config = dict(
    n_layer=8,
    d_model=128,
    n_experts=256,
    experts_per_token=8,
    d_expert=32,
    activation='swiglu',
    routed_scale=10.3,
    balance_bias=True,
    router_z_loss=0.001,
    seq_len=1024,
    train_tokens=503200000,
)
Below are experts of layer 3 (counted from 0) of a mixture-of-experts language model. Rows are named router (the router's row for the expert) and show model dimensions 0-127. Each number is 128 + 32 x the weight over its row's rms, rounded and kept within 0 to 255. Numbers have three digits each.
After each expert's rows: "comes after" lists some tokens at least twice as common just before its tokens as in all text. This comes from a sample of Wikipedia text that the model never trained on. Tokens count by the router's weight.

# expert 31
router:189095134121170137179171080128179090076125119086147149121118104101140141138177150070158145085072170121181153096087102078181168181199113153175161146095140135097119094065158123135122123078120130109093191122104166088095130079099117123174131101169109101093109147099082118176135147173115118146123143157107155176121152119162106115144134118081138136156100160125093173172166097102188116101114
comes after: "| ", "- ", "the ", ", ", ". ", "in "

# expert 244
router:195080150108139102177187080091160119082146109079119170123105061090163161144111117126168129077103166126137127109123062113170125125174139171147139181091150136087147106119138130131106104115109151126098126119109151072065148105086128158159121117206140121110115160118120080180167123212091126137131116160114103174070162156135082114160157138101160105124106162131120178191135140066122084102114
comes after: "; ", "| ", "(", "- ", "0", "1"

# expert 7
router:161070108111124094175168073100138129098084143102118141127078123102132139174082140098217135120124174144128110151087119136177134140171170121171164142110101131104115082094119133123142116108067142045099149152067147143113170134095105143157199145140114139099068145095105118110173137178083087224124129152072147158119151111175074105175154131089147121149112145122113112167167137115162122096150
comes after: "the ", "(", "a ", "-", "\"", "and "

# expert 171
router:160144076102156118222179107107161108096102127107116172124097127079178123130145119069151120085098172141173157147111124110131115135170168148209141156077122187124153089127140151147121113112093171117095148134082146109076195108115123136146147113121151090118058147120063138100174158171101127171087146149117147160092153086157118121125168141118180125151094171076090204108166128112145104105118
comes after: "H", "the ", "of ", ", ", "Sl", ": "

# expert 218
router:176118103137145109166197079109143118089147122095057177127103131093126126137153113076128124114100131153172119156074106118128143164176143129152197118077128186120153111092149166132119059112088137095115141171094155096146145129134134158135155079171103094090138168129092093130185195180118137171078099141108170167129161074142127127195167117096156100136122154039120159160145153118153081141115
comes after: "the ", "of ", "- ", ": ", "in ", "The "

# expert 142
router:173099086129129147151154115114164068104084078120105177108120072107110184139139150069151151144100177139152134143114075082132127176177166174149129141129158191090150109109112127103101058110111167107095180114086137111138149094033090186173150122191127102103110179115097094152166133167124094152097145160115147119091153114139065097188142122106160107134106141126099133147172118136186112116122
comes after: "of ", "in ", "to ", "for ", "on ", "at "

# expert 176
router:175127140097145095128136113118129072080127103057136162113116120072162121165111150122144104096143141162142143137097132086159131171161117121139157176114154158096156115094138160114103124103070151132091132164124152060118144068078091166147109096163130053094113123116099110193148159151074076154125137169105151157089120130168062110148152172072091136143101202058077144134147094069115129124083
comes after: "P", "p", "B", "K", "A", "V"

# expert 248
router:137087102104144124139133092102156111107076129104127132094137113060175130136131139112202131109104162129140160142105057099167136153160171160196156145073163185093154100103150137102117082124106135117094121128078155104103164110078144147155140115154125094076109177092099065158149170158073107160085183137124140156084200123162084109176134135088126108139063155118102154157175107064142106118096
comes after: "| ", "; ", "1 ", "3 ", "6 ", "2 "

# expert 85
router:152106131063132087165117126135161076097100094091100140077116074113148116152108185114181133093121141200117127151096092119171122167162178164137142169114160175086124112109196185135080123069129203131114161103127159095112174074101090178133149102124130098088144148092113131155156131163106089135133129174092135166128111130151099096159171153098133094180112133106091157171179159117166096069123
comes after: "==", "'", "| ", " ", "and ", "a "

# expert 37
router:125114148085137107140176083111165136100133117087123176080154099152191127155128133074163116106112176184112138129093115071153156171194134139164130182093138157112182112097156123133067123117105209122133142110104153111115159114080086170117162059127124100057119156103112109136157132168120069136083117156123123170113137122126094137226144136108122120154065193143129131191137133107164102139105
comes after: ")", "| ", "|", "a", "ae", "ia"

# expert 20
router:109092097108156108149128070111122090141064117088056160118074110105174151136109159107161113136109156177140161129091053070150186101192151117163171188114145157120222113099121158130104102147107156105081145101129170116121131086083131164168146103141136109064121124119093118135172180201093123158114105131135156147109190088161110115161159164109153131174121128102113151144145132086169123129107
comes after: "\n\n", "was ", "a ", "is ", "==", "- "

# expert 107
router:145120111094135127156161086124160122102127111134084161083061160103208129138143171079153184103155151119179147145068127123197169150109123152158154130105202160062118127062127148109086139138106163131145170083108163073078124113107097184115154105159115103116095170060119122129133168162108096130142107159127107183139091091183105151180133149107103087162115154124146143153175131106181107099138
comes after: "\n", "\n\n", ")", "a", ") ", "\" "

# expert 140
router:143122126047150106155157048100147103125135088125117138109095128106151140163151148083159153115092143174155147086094099085187210163141144140190123121096164126091151060108185186139113100125072170128099167076075156082069146095113097178140114123138075111088116175073123116123142198160131107135137166114128143156150164081144106125150143123097139110165119170129131159125135076126143135110092
comes after: "|", ")", ".", "==", "===", "was "

# expert 191
router:195088132132149114177155124145126052092107110114120136081109125137151211158119159140127186135091122174155147129094086091146154141142136153148165157085125103116135087077157178109106139095129151096103167160133175114095152095081108132155168095163119108077133128109112116126161181136113105126151148191086140138125176050126107066180156130094140078129126091104058143127129092125222097130109
comes after: "was ", "and ", "is ", "were ", "are ", "a "

# expert 214
router:230061128090149099151180111146143139082100122063124132066144120104188149141120152085188177060121137119147134141119124124157154129173110150138101163097143176068183119097135124080098123094114129124106132125105159103070130105085132174112129101129149100102105159109105079112136145152129058150176095179093145137108160174135113116130133164118125083114074147124118143215142139109156092073139
comes after: "| ", ", ", "(", "/", ") ", "ia "

# expert 179
router:142126146132151118132128120135162126128117083123153146131120125095143129155127174061122134118081183180132170141134127092141149138136134160120180141097144139091132104124152162135111087132085147108055136174064148092114212086093095137157159016172128139076104132132092097151204141128119131189103121164109128155084147102154109089158201115074120120130092171105100166126172066100154097101095
comes after: "O", "K", "N", "S", "L", "P"

# expert 101
router:157146120111120149180193043125149122132125082079155137123122133098173156159087174094151127132152164140141148122112093082176198120134139143208190128109169137084164093084158176109109075145126132113109110129088150094087136120065107152163140115179094119104116169076122127170139155137081117125124143210144139147124120139155079095157156150072178116138102129083117138134170119068144114076098
comes after: "\n", " ", "| ", ") ", "0 ", "1 "

# expert 138
router:144126073102149087152171100110139079126127046101096159090120152049161152131102162086140126118093154122186159142088142117134166124170116158172165110099139135100175086107127131150090131105103166083131152155106158088091124131119099188155148062162083061127099183090132086138145174155102132125119133156117137152070175093164066117152136153068169089138072157112091144137145123117172100092116
comes after: "\n", ") ", " ", "\" ", "o ", "i "

# expert 17
router:132071119103148104161174091115136106123106116063099141083148110102148121166134145130150183083136130187173121122112087130143184126150164161141122178073187161089113123095152187132077093080105138111085183096094147094090132086087113138117173138159123076109145178095112094132118145180150095171094158141140159155046144125133074119167138140120123112123116139105095211160151060138154130098097
comes after: "| ", "201", "200", "–", ".", "202"

# expert 59
router:185108153118143110155189101134135062136127110084053158123137139108129133156147109074138139127120160185159140126101076123180133139160154179131164129100132136128133076112182126186102116057109131092120142148097135105120163108112146108160147084167151132093110145114101120165192142172136145140100098170093145166118150090137125054188182155132164121181121188076096175207126110130190128149112
comes after: ", ", "the ", "of ", "and ", "o ", "a "

# expert 241
router:125074080106136116124151083106149104093134076122113105094104135065174151195115133101143163119136135168157154143147051122171144140152154130152150185120127186119144104092125132105069148103107134128046125084138157059102183116103147162147132115178073078068125155116082106155095128159118122147113126179115128195059195103129136129166172173077104094101093116115091144152150115111130111120122
comes after: ",", ".", "| ", ":", "–", "′"

# expert 232
router:164069110059149087133218103110147098078132099097148126080140079114165155169134153128124152099095142179165148137115047119150166156212149138176157141100157168103168105098148126107086105126071163126088161120120152104116135045142066134166129108147117124091125145103116126132153159149105139124122131169106180175126138110187076093170169154117159106117084141130108129143141100093132119090076
comes after: ".", "==", "===", "s", "es", "a"

# expert 45
router:144127139131122101146139117134160090081102097123143122093122071152140132134112141047135131055104180115134153167117144128163141104175128208149127134076201138075136124129160179120072051086106109140122154147122151114119147109062125135138157093144146098076101160110077106121178153137137104176109159143087137157109139160195118099160181134086097131140111232114117135149135122133132088067088
comes after: "L", "O", "H", "M", "K", "A"

# expert 149
router:158143093099102111145174076095146095103143059079122107087139141106130132120113129070151161091106173147129159112118078080156202115137152145153141123089141141093217086071139171119086104068095163098114128107136160089068144115067101120107143102185097105110112162098114106146165143172098098108117132165103141161116155067129122140141126141088147099134125197128101143151148097048180086106134
comes after: "\n", "| ", "- ", " ", ") ", "("

# expert 64
router:180118102109148089191170072110188119126123136074104160113133117128161160138083137104126124123106144161129142113105085091214168172172139150135159160108119124096163144074160142086075160109136140128093140134124172106032099136078118122131137120151083127067100143115086094148208180177095128167143126134075130147115175110154088095176172183081111114150123132100122103172138092108152125144117
comes after: "| ", "(", "- ", "R", "was ", ": "

# expert 110
router:134105110126139099169156080095147083120091144115131159091151117082150157144122145088158139079091136149136160096148046075141140175182125173173153187100148144122177122104164145131119114114116126113104125166089153110072169082067108118187140133175107100072088149086127146174161120185065130155109184147127147120080164138197095099165136176123144112114108153115118144139180054109137097125102
comes after: "| ", "0 ", " ", "1 ", "2 ", "3 "

# expert 76
router:173129082096138126161132109134178050114103123111149166157113147070132115149080161116150087075061147137217186117110119134131143108133150154123151176054142136101129057133122159112139108108065154150108149159116162114131208119085097125150146130087116080110105147109107142093149184139090112183132155182068158167133127116156108136123157149137113099111139178120098168131122097110219149136136
comes after: "H", "h", "B", "D", "G", "g"

# expert 233
router:107141114043102118131136061045141128121160087047117099116098112131139125157084112149188156123118157128101143105134067100161150184185155156112143140133135124107167107129193161125032065082136141077133160079096156123050171124087098125162193117163127137105117121099113118148139134185142115156090168141117105150119116128166079131150131122132142127173151158138117159122143128117190108126118
comes after: "| ", "'", "201", "″", "202", "- "

# expert 132
router:126132090129147112146174078114148146113042128105057169125083095150182150153109144082145164107087159169137132086090072099171175131162148174173162162109170126118155060132143157114050129136103145135069135076129159125116135097113120172157132094170100091118102145109113106149156163134119085138095156139105170168107175057132116091130162173114172118192120173135131149131144126088183100121119
comes after: "\n\n", "|", "==", "\n", "===", "."

# expert 56
router:146117104107123133128126136092170084112113073129108121104079072134152162142108145098167144124116163163153117132102125077159149142138147131121151151134141183056153124108090219129113088146126217132098184156068166099128144090101092152119125087135101089133087171108108085142131173136130119176120169171118140141103183136150074068165143126114113111100069199083110151168212124143095110108130
comes after: "of ", "in ", "to ", "from ", "on ", "at "

# expert 90
router:119137166120105128137165107150205112128085100114104181140119103097136135156097128075121143104123140165156144122122153104160119152160175123148139149107136140110130113132180203124093089094127149092111137170115154104127126075105108159138100086146095084095118149096115124187193141151136130216113161124105141169093130105214100117147183137049135052130116126091085158145170080081152092106050
comes after: "T", "P", "B", "K", "p", "M"

# expert 5
router:137127084032100125165161078136154107097110116120063120090102137089121121131114118088184124105116183139152186094103120155139115164173178165131166153068135171072198141122124168072131108115129161115167151130142160099040187092129071199153169096160132111125128173090149117167153131140124080134136135131127130133127150174182083114175132083116144116137122137098092167165140143098114106123126
comes after: " ", "\n", "by", "ation", "0 ", ") "

# expert 105
router:214073107074129103159158086048141106094123132110095123075159062124134096136080131123210123059117161146147171087146099144178139148162119160136121197111145140085160103132146134157110102060108139094120145118124161101087123091091104113141129103158125107102109164094111094149151119150165118175118149156101139145060137163146083107125139157092142128140141177126120171190131150100113061081108
comes after: "201", "202", "200", "199", "198", "197"

# expert 9
router:192121124128182075192187072116160081097120088051136195124095140099150147137128155085133099068115140149143128105118068077168146139157127142157148123094143134129123107099155152147093113075117144120090117140106151089105163086108129147185147100203134088092107163115109121175177148194096122146122147146100151144096179078168101110142168140082143123168112157101133183161157135090144104110086
comes after: "| ", ", ", "- ", ". ", "\n\n", "of "

# expert 234
router:109131120108155149146122141067167082114088112092122163100132141078170146189072190131118141127140118147126179083146089081154139164148142190149162133092180156087200093126118133116111124116058128136111127165073154117148140067110132115149168089155106099142095121075057114177207133140080129132094149136061166160128150094141088096133135153099137084132103167104095125131170079116116096118087
comes after: "Ch", "ch", "L", "c", "Man", "B"

# expert 208
router:193083099064199106130219128122182078088115125085087180064139137127160149148135129094143143112111138150169152152111086104167138139147143135144114165097145150101148104120141125120095123122098157081117155129103170142132176100111128151234158108165086145067112171090098123123140131143139102161124190123149146162125165133171105077152174186113174102160104164105098148127127083102149148087117
comes after: ". ", "He ", ", ", "==", "he ", "and "

# expert 42
router:135121147090193100161173108089222112104113083094087128095120133133139190167131171107149151120108142152159130146141136116134112181136131173143168134105174122109112122124202121105145150126117138113080160126069161118079132089111144140174147099125072102095114158088115060132199132117119080142116137150058137159120131079161106127172218147088122094085128153114120120177173101087152139072106
comes after: ".", "|", "T", " ", "G", "C"

# expert 112
router:147122128124179113168163090123128049128144114093076172106141127108141141124116129076119143099106188167136166113110092103180186123164187164133135132051132122104147113116181133172078103095103142130122140170082158109126157077103129142186121101149109136058078154105110123176148167205129117164127129187124134132118150069142083092161154139094141119158162156051069157131153125143144114161086
comes after: "| ", ", ", ": ", "of ", "- ", "the "

# expert 243
router:123065121085115104212172096139105139115116118090103157106144140115146121161110192110133127107133126148131136106085107116168165155192148158136162223092165138102135108063150162135094118105132141106082158100111145105070127094069092175140144137161104125125110157069095063142156145155115111143132182178126117174099151132177072097169147168114153104123082131073114140166144068131180118114169
comes after: "| ", "-", "–", "1 ", "0 ", "2 "

# expert 217
router:121084129086134117152133087111151114123074133090141128065117119090131165178137104079145178137098181184136143163128065078111130136129116101143139132062161193109153085080129106089093132092086140068089193132081140087113164103082109159133189112138104101086095133116085100162142166153098129201129144178104186139119108114171134093115131123143155120134117126111120200179139112129181090101159
comes after: "201", "200", "202", "199", "the ", "197"

# expert 192
router:101122112128208102114137131150175129094072145124108166127080100113152201168131123106138129119097219136171134148107120138135131096181144194141154139123142179102181098099148149123115082119137137124118108093122168116123151086096088147138160069140102064113124169106086076167138161138112089111078116155121153164104115093129156138116171211055095101138120131115063157104147132056148136137079
comes after: "\n\n", "em", "==", "M", "also", "== "

# expert 2
router:160093105102152058143168112109188096098076147143103141093112049135200144162085186106164138066113183121165164127153091120149195145161134158143159172122151107093119116145124110139129125079106171091100118183105149139117174070116096141162157106148091119103112206111098094160123127156099077151103121134123130124093143157164091130174146152118136104109125124133083175159134148089116082047123
comes after: ", ", "and ", "in ", "), ", ") ", "ed "

# expert 200
router:143101100100122130153168105120149106101141083092107123067117121079134123148106174072135151126097166174138155161101100109184167137142133156165145145106158141095121095068161141129106108094062172092041170129120164081082145118134075201140142051138123112096096180104098099134145180139093074155119112156079157152095163107145108116140152194114179102146078161110110160152141108107166099122100
comes after: "|", ")", ".", "\n", "=", "a"

# expert 216
router:171043104115190092130174115129143119092141114063113115092133056108140176188109106086180159098121153185118148144110117099152168149152125144158167189087126164072166125110119123105114135099098167122102122141096157083077147107103095158116155100112137099121077145096087075079171159189152061180129078147095172143098147146160105107154165148107115085117121146118119147169158165115155104122130
comes after: "(", ", ", "in ", "–", "born ", "In "

# expert 124
router:142075112125145117145137098106175150103132087089119130126101077117152192166122171079185173059088141185129146150125122106166137171143136180164135172066163157112160088120124117154139110084102106096098126144121165069097119111075104164149178096134103088081106128104133071155152149143110077192098107147063151169083132126140110095132147167104070090111092138099123129171180139089123089097100
comes after: "|", " ", "% ", ") ", "1 ", "2"

# expert 139
router:130125052104126108174139106087162084129069103115112144130054138109159125143099171099200158083120172121151210145084096103179151148148139132156125152107156208087172089095109138133105106125099160093098157146122143109073183120111126139142183098113102106127105183122094088134112136137127064133113091175067141161097154136184117118167143186102108076105095158115127141152178128115160130116102
comes after: "'", "s ", "es ", "s", "ers ", "ation "

# expert 227
router:173062079088107110156149105074173101087122128088128126106133065102138142136076163108185103091148149132136150091117087144152156149182167163150131176118150116105169082139177142135081102107108146087112128126116171104070127116067095129165159114207120115118126144085107088179150126210114138155103133154107109143078137158152104100159133193120131058119138122128126143148133130044151111069130
comes after: "\n", "1 ", "2 ", "3 ", "5 ", "4 "

# expert 93
router:135130128072142113180168107124135088118089106120120147122074114129130115164105155097222133084133158160132147161078068128144146131156167134148180161117192169097158136092135104110113131077131161140113115090111131107111170104142091141222124110169109092093116194106121078153143129119088077138123147148127151155110174158155101110191123176127153107116101138128040156161139081126164043104137
comes after: ", ", "and ", "s ", "es ", "er ", ") "

# expert 81
router:150073132118121101141162036099118096097105096130087139119158135140142148154108125070147161124102151156146155093121067132123171177161151172169177141106163117103186107133206141157086105130150125055108112098142150112119136088059136148119189090143111116051088105126093142165145129151122098150086142135073107113103138092201111093127152148091134071119132124107104120178159166122204115143114
comes after: "| ", "the ", "a ", ": ", "and ", "- "

# expert 109
router:169114080106124097142181108145136115106131071105064168118112100103173174156128158117178156087093158123125184111079063112145134132160117091162104139082150154134131116114120142096095142089129160079099151146069168105101187113103120134177190124154118069098057156098094113126141166190075107153129163155139182127126154088177071110121141191125177097142114128115100107139126091127181086123111
comes after: "and ", "the ", "was ", "of ", "a ", "is "

# expert 119
router:185071116099147120161135074073123066100113129090113110108146093103157156132090126114211170051112203190143125097136065160128154153165166162127143162102143159104169095118166128150102098083102166095091153123120167089080154119083128135150151109159118110080113144082124093172134148149127112167122174156115138155109165137159082120166142192108175114149144144106114171176123139111175089095126
comes after: "| ", "\n", "|", "201", "; ", "- "

# expert 54
router:164067122140129116125147121134121075101094100076105126059147082146139146147093195124176153088109133160156122132099079113195180179143136127141170145098136146107139112128160142115093115089115150083098183161120178105102160088063113146148162106165097122065118165108108092157184114168100117199051161149080170129113155116143082133179137147120169107128113133095087143145162077128134106090087
comes after: "| ", "on ", "On ", "January ", "March ", "In "

# expert 103
router:112072115089166099179163069141142089089076055093122165117119109101136172183140168105157157112111162152122171175131054100132110165137203161184167140121155155135148111084168158125102116128116160070130122099088149104130169109123089147160121155191109061112103167065117098137135145139123121155108137164103145124064182094138111099178150158142138114113130122107091164133154070085165123122133
comes after: ", ", "and ", "the ", "s ", "that ", "a "

# expert 254
router:162090089107138111114150123091199134093107097121088124139139020116177139143100143098162135076110199155163121111104074124151125126166151138166151162115186142094153099108124128092142110063077143106132145126131149105119160063108117156169152084160117108118114130111073095177149145131114113151113145164122123222089129122152084086227139178096117106136119156124095149158144160090159103125105
comes after: "in ", "of ", ". ", "\n\n", "to ", ", "

# expert 27
router:164086101069156115175144104164192118111083114076046163130098098110114126156102148082124169126084139171125127153100080099146201160139153174160161155121165138096197113117149156130100149106100138084102178103111154098132141090095106128160147115173104105106081138106075086159170183135096086133126133172130167142096150131134094056150130149098148106142066175127126174170160122101135110078116
comes after: ". ", "of ", ", ", "for ", "\n\n", "the "

# expert 161
router:166127158138141115139145103147130103120133109119128117130136117072177124204163161088114164106140133120116132157122087122171150149143163136189144167070129142087157067118189126093114146124112102122051145126118173046106161092072131145157189102129107066098090162129093060178137117191114097169107124154070150174119162131123112109123178174099118082132102160111086158175133087125123101076104
comes after: ",", "| ", ".", "; ", "201", "200"

# expert 135
router:199101123107138097214162106161163111094088108064106161089104081092139128142130142082135161135094139137118129080126115080109141118170142129139123147102136168102188117090145127126114096109116161080107175106114146085121148097039112136138166091187133100118100154079102093145187139171065083156118149153110142137111154079139101072153126147090135059153119153104113208151145157086162122095137
comes after: "the ", "The ", "of ", "a ", "for ", "their "

# expert 106
router:174080045069139084119195142138125125081100091103134116083092121126148171174130208128165132130128156153177179127116128122162143188174154129121098147114144146109135116099160097119065128117101165147119186091134175090105151105108089183171169072132110092076120138118127119108153162122111140148112114122098155137154140120202055124105164136111086087107083153137066135139167131101144135071117
comes after: ".", "==", "===", ").", "s", ".\""

# expert 210
router:165112133101144112135167089153119114115113083061106111117122076133142123125092147103178205117091143189117127131129072142161127191182192135148135141093166161086185102122126141104085089128131177092117118075127177080112150101028121129127183110165097101105143149119122060164142135195114084178092138155138133151133147112168107112149118131122172074132137167090088165157142097093147108110119
comes after: "| ", ": ", "–", "the ", "(", ","

# expert 87
router:142120149106187106166187139163125101091106129101095120100096159123147155144083203137131155101145132132155164139053064101171118149167108163190162134101183124109117095091164152153088110119115127071121114153148158106108162113105103141178168127197098092082080154108077108190181143157086097187110177160144161141105164107134129136158145129124131071130133128133080159140143116108196094099088
comes after: "and ", ". ", "ed ", "of ", "one ", "in "

# expert 212
router:158089100117154115144140108095153108103128077066155127057063129120171192138120195071163160108134184166155167123130081098134135162157132128135120161062124153083155104076144129129082133084116149099123126139100148076059151094079105166162143102194143084082077154098132117177151134187111094139126135127100164148098126125135100119182132142066119100126136135118112153142213100122138112130100
comes after: " ", ") ", "0 ", "1 ", "\n", "2 "

# expert 238
router:158108141147167100157124042116166153101125131112126144126105081076179206172088133110190139088136166132147166151118073089165137169134136171166162179100156137097200135129160140113108084126118134096126121174079170087081145097074094140159163118152084079109086142106125121164150140173100093155090170168057130165093130144153130102168157156112100116095150167120113138141147102105175083138135
comes after: "| ", "(", "0 ", "\n\n", " ", "% "

# expert 21
router:175093108076135068184171059086154084125129130076089122106132074098127127142089113118212142066111159164115124103121063153133153136182158175149130128101147145104161087095133128120116096108108110077089150078100146101097141105089125127127175107163151143095114150080112100188155140171140124164096153170153108150088141113140067122166140138096200090139148156116104155186111133084152080112132
comes after: "| ", ": ", "; ", "- ", "the ", ", "

# expert 83
router:110129125137144110169099107137138109119115138105096199100108128064134137168136137083131153153074149166192174096104100133124130200122166153113158156102120173115166103141164162162108162113081191100059122109105176086097151124102118152119152121169130128122128167064085041172166138142078094194135161159081115148118131094171102103161128118143164063135111143106083164139153083075130146108113
comes after: "the ", "c", "ph", "a ", "The ", "C"

# expert 50
router:141128105104135107145154105140146122092087111062126143058127138072150148166138121125165140136097159144169142090120085111165188130192120144140148148098161143107160113123151169111029103079101155120082151106144150057129109101107098179190176121116094108082147165086127098140146162150094096161120162114105167169154185097150075088131177139092158093104132133133092146150141122052152099067128
comes after: ".", "=", "|", "==", ")", "\n\n"

# expert 246
router:135115103111170120184180066087192154111090152073119155127145059120158146121151096090191124097108155186141158130114088061139136119187162147129158160067156132080163082127137125162096133111133187100138118156081168105132137094075099165123191122165087101134113113098100098149168127141110123200113135146149138136140153130136117109161174139043083109142132126130087124133172147130197103125114
comes after: "(", "\n\n", "==", "the ", "/ ", "== "

# expert 157
router:156100148128147089142153114132138092091113121086056177099092101098145158137102121088160171137099143181125137151109091102148112175158137114175202145102161174136181105116144112136078107100105128061129119141122144083132129051090098204139109094121126093126125155058086100141147137162111118158079136199096171162089134071142118135227125139108145075174131157139098154150146125129147121119095
comes after: "the ", "in ", "a ", "with ", "of ", "The "

# expert 4
router:150087100096155119106132081070136113094092113060114126092126066097159137175098160099199117130073159194136159088103121086156154143210132183143123157104163118116187136090141146140107132077125189092100115108159155117101135095123158134172154091141128107111127157115137070123141152106093100163105160136116176159096172076156055101140143129083121071172113169128099129130187133100107144098130
comes after: ".", "\n\n", "\n", "=", "|", "Votes "

# expert 89
router:163147125146117099136146121147159098106112099066096144142098118119137105141131153076159133114104183171157167139126086103170153156168175150144178157102144173110160118108177185121068103103090132117111137141098141083129214080109113152192134096116134144090113157117131102173154136144111131168043146172096176188125128114206096100164180138121142090150124186119071164124185106117156094126098
comes after: ". ", "-", "- ", ": ", ", ", "\""

# expert 43
router:165112110101173078169165075115129110098073107101136141094080123092151121122119204112142139116104161101154116157100053093139172147171168140174112139099137129086126113077146122112111121102107157132102150120118174125126163031127116162167154100140066122111066167102020109133139161197079109158131132127088172134150169061126134119146119139109136124140145126071096172151125140136158097105112
comes after: "to ", "in ", "of ", "and ", "ed ", "by "

# expert 58
router:135102140089157118151162076093121076096116072112103134094147109106149145157106207104190135120116196199147139107108082108158181142163168164123158143109148148071131117110152167125074137100115191112098112121081148054124173117119094135141168105186117092121084167089115104145127124137091062136095113129114140150109164093147071129154150140092167050176125134121145171106162119104153085096128
comes after: "\n", "|", ")", "\n  ", "\n\n", "Succeeded "

# expert 88
router:146090089073182104183140049141174109087122147121100198107135101127139155142134137144126186123093144147157190159142115123127168116157142139137143163121133159081186107089119100125079137116105106063077096167099142104100185110124087191177141095111077050082131135127078068120135133134090099156120137133116136155095139145142108073145163150129139126160068178099115101133163091165111143074128
comes after: ", ", "he ", "It ", "He ", "that ", ". "

# expert 127
router:204063123103140103172177066074152112101113150099142100107121083134140109163098122108199139084152151150144140072149101141147160135172144144142120202110125152113156099143155161154101088087090143127104150093112146106061123104077122146168151118170138107105108158121093068160141128207105110167143135135124103161060157122137078124169132162088153117104121142106110164155142100069126082051110
comes after: "| ", "201", "6", "202", "200", "7"

# expert 92
router:154120094104136125167132062085146085115096117120126190085141107121137180136135174069144139105089152139132138127093100103154170187205117165180155131081132155087151128104123144103074148127102144081058099153072129091116137095086094181171141098162099115097102137064131109189159133136135111124124158144109117151126160073136132142134128195089167065149114139083128134103157143079207105121130
comes after: "\n", "|", " ", "\n\n", "1 ", "at "

# expert 10
router:140111109098117110182110130101155123086117099099132178101111131107170153124119147100184115044085151151150168121060099107159109137158123162189156185095149172106176086090156135148138117084123157139076145150094171091093144095068068147170156114166089106086098106102108094164142141153087097140136126208096184176105134136192100117135133127107151115130145133072085154177138154101161103103115
comes after: " ", "0 ", ") ", "1", "0", "% "

# expert 177
router:198089146122152117190175095112121124093152074046112171103113061127127130147137131110172103137117162182134144046127087101139158149160124163146130180090153132113187100119141128113062118071135151139106127065107156101104108079071123121157138087199161102071149128117106086118172137198085109172107108139122120139106143133137100104167142144091140116141125167095101169148143156077132088113132
comes after: "| ", "- ", "the ", "\n\n", "The ", "= "

# expert 225
router:139096078081187140186153106117144123038108080089122134088054127095161158141116186130154161089084180124149171132137091104175158109172168136161128149103187159095136088118122163142081110111075143094108166127123156111125146100133094186174124116171138125122094154066132108176167137143098103140114132139096193132093180083166105102135143160063145101115138115137102150108146140086137082140097
comes after: "\n", "\n\n", "s", "es", "ed", "ing"

# expert 240
router:153122089077150081166168131134158090108104063142064149127110112103145115154117132122149155111104158146156138129123089110165176145192156157125156130096187145098200085042160190107107161102096138111110136108110164106100178112118123149176122116150135105060100130090104125140148160139109073159146141180102139139146184135184110079144170112108144053156119120104078201165127132101176116123116
comes after: "and ", ", ", "-", "the ", "a ", "- "

# expert 154
router:141044099124134104147153085090140126103121127086106181097118093103173148121120162084200101082129190150143174138124135109140128144150094212164148188083149149087157091130152119114110108076112136110110110160126148092039119094104131114152159105169136101120108166113126061179148120169090113151121159185088153133065140137171091116169142148091150117090115175125117159160153135087106088080114
comes after: " ", ") ", "0 ", "1 ", "2 ", "3 "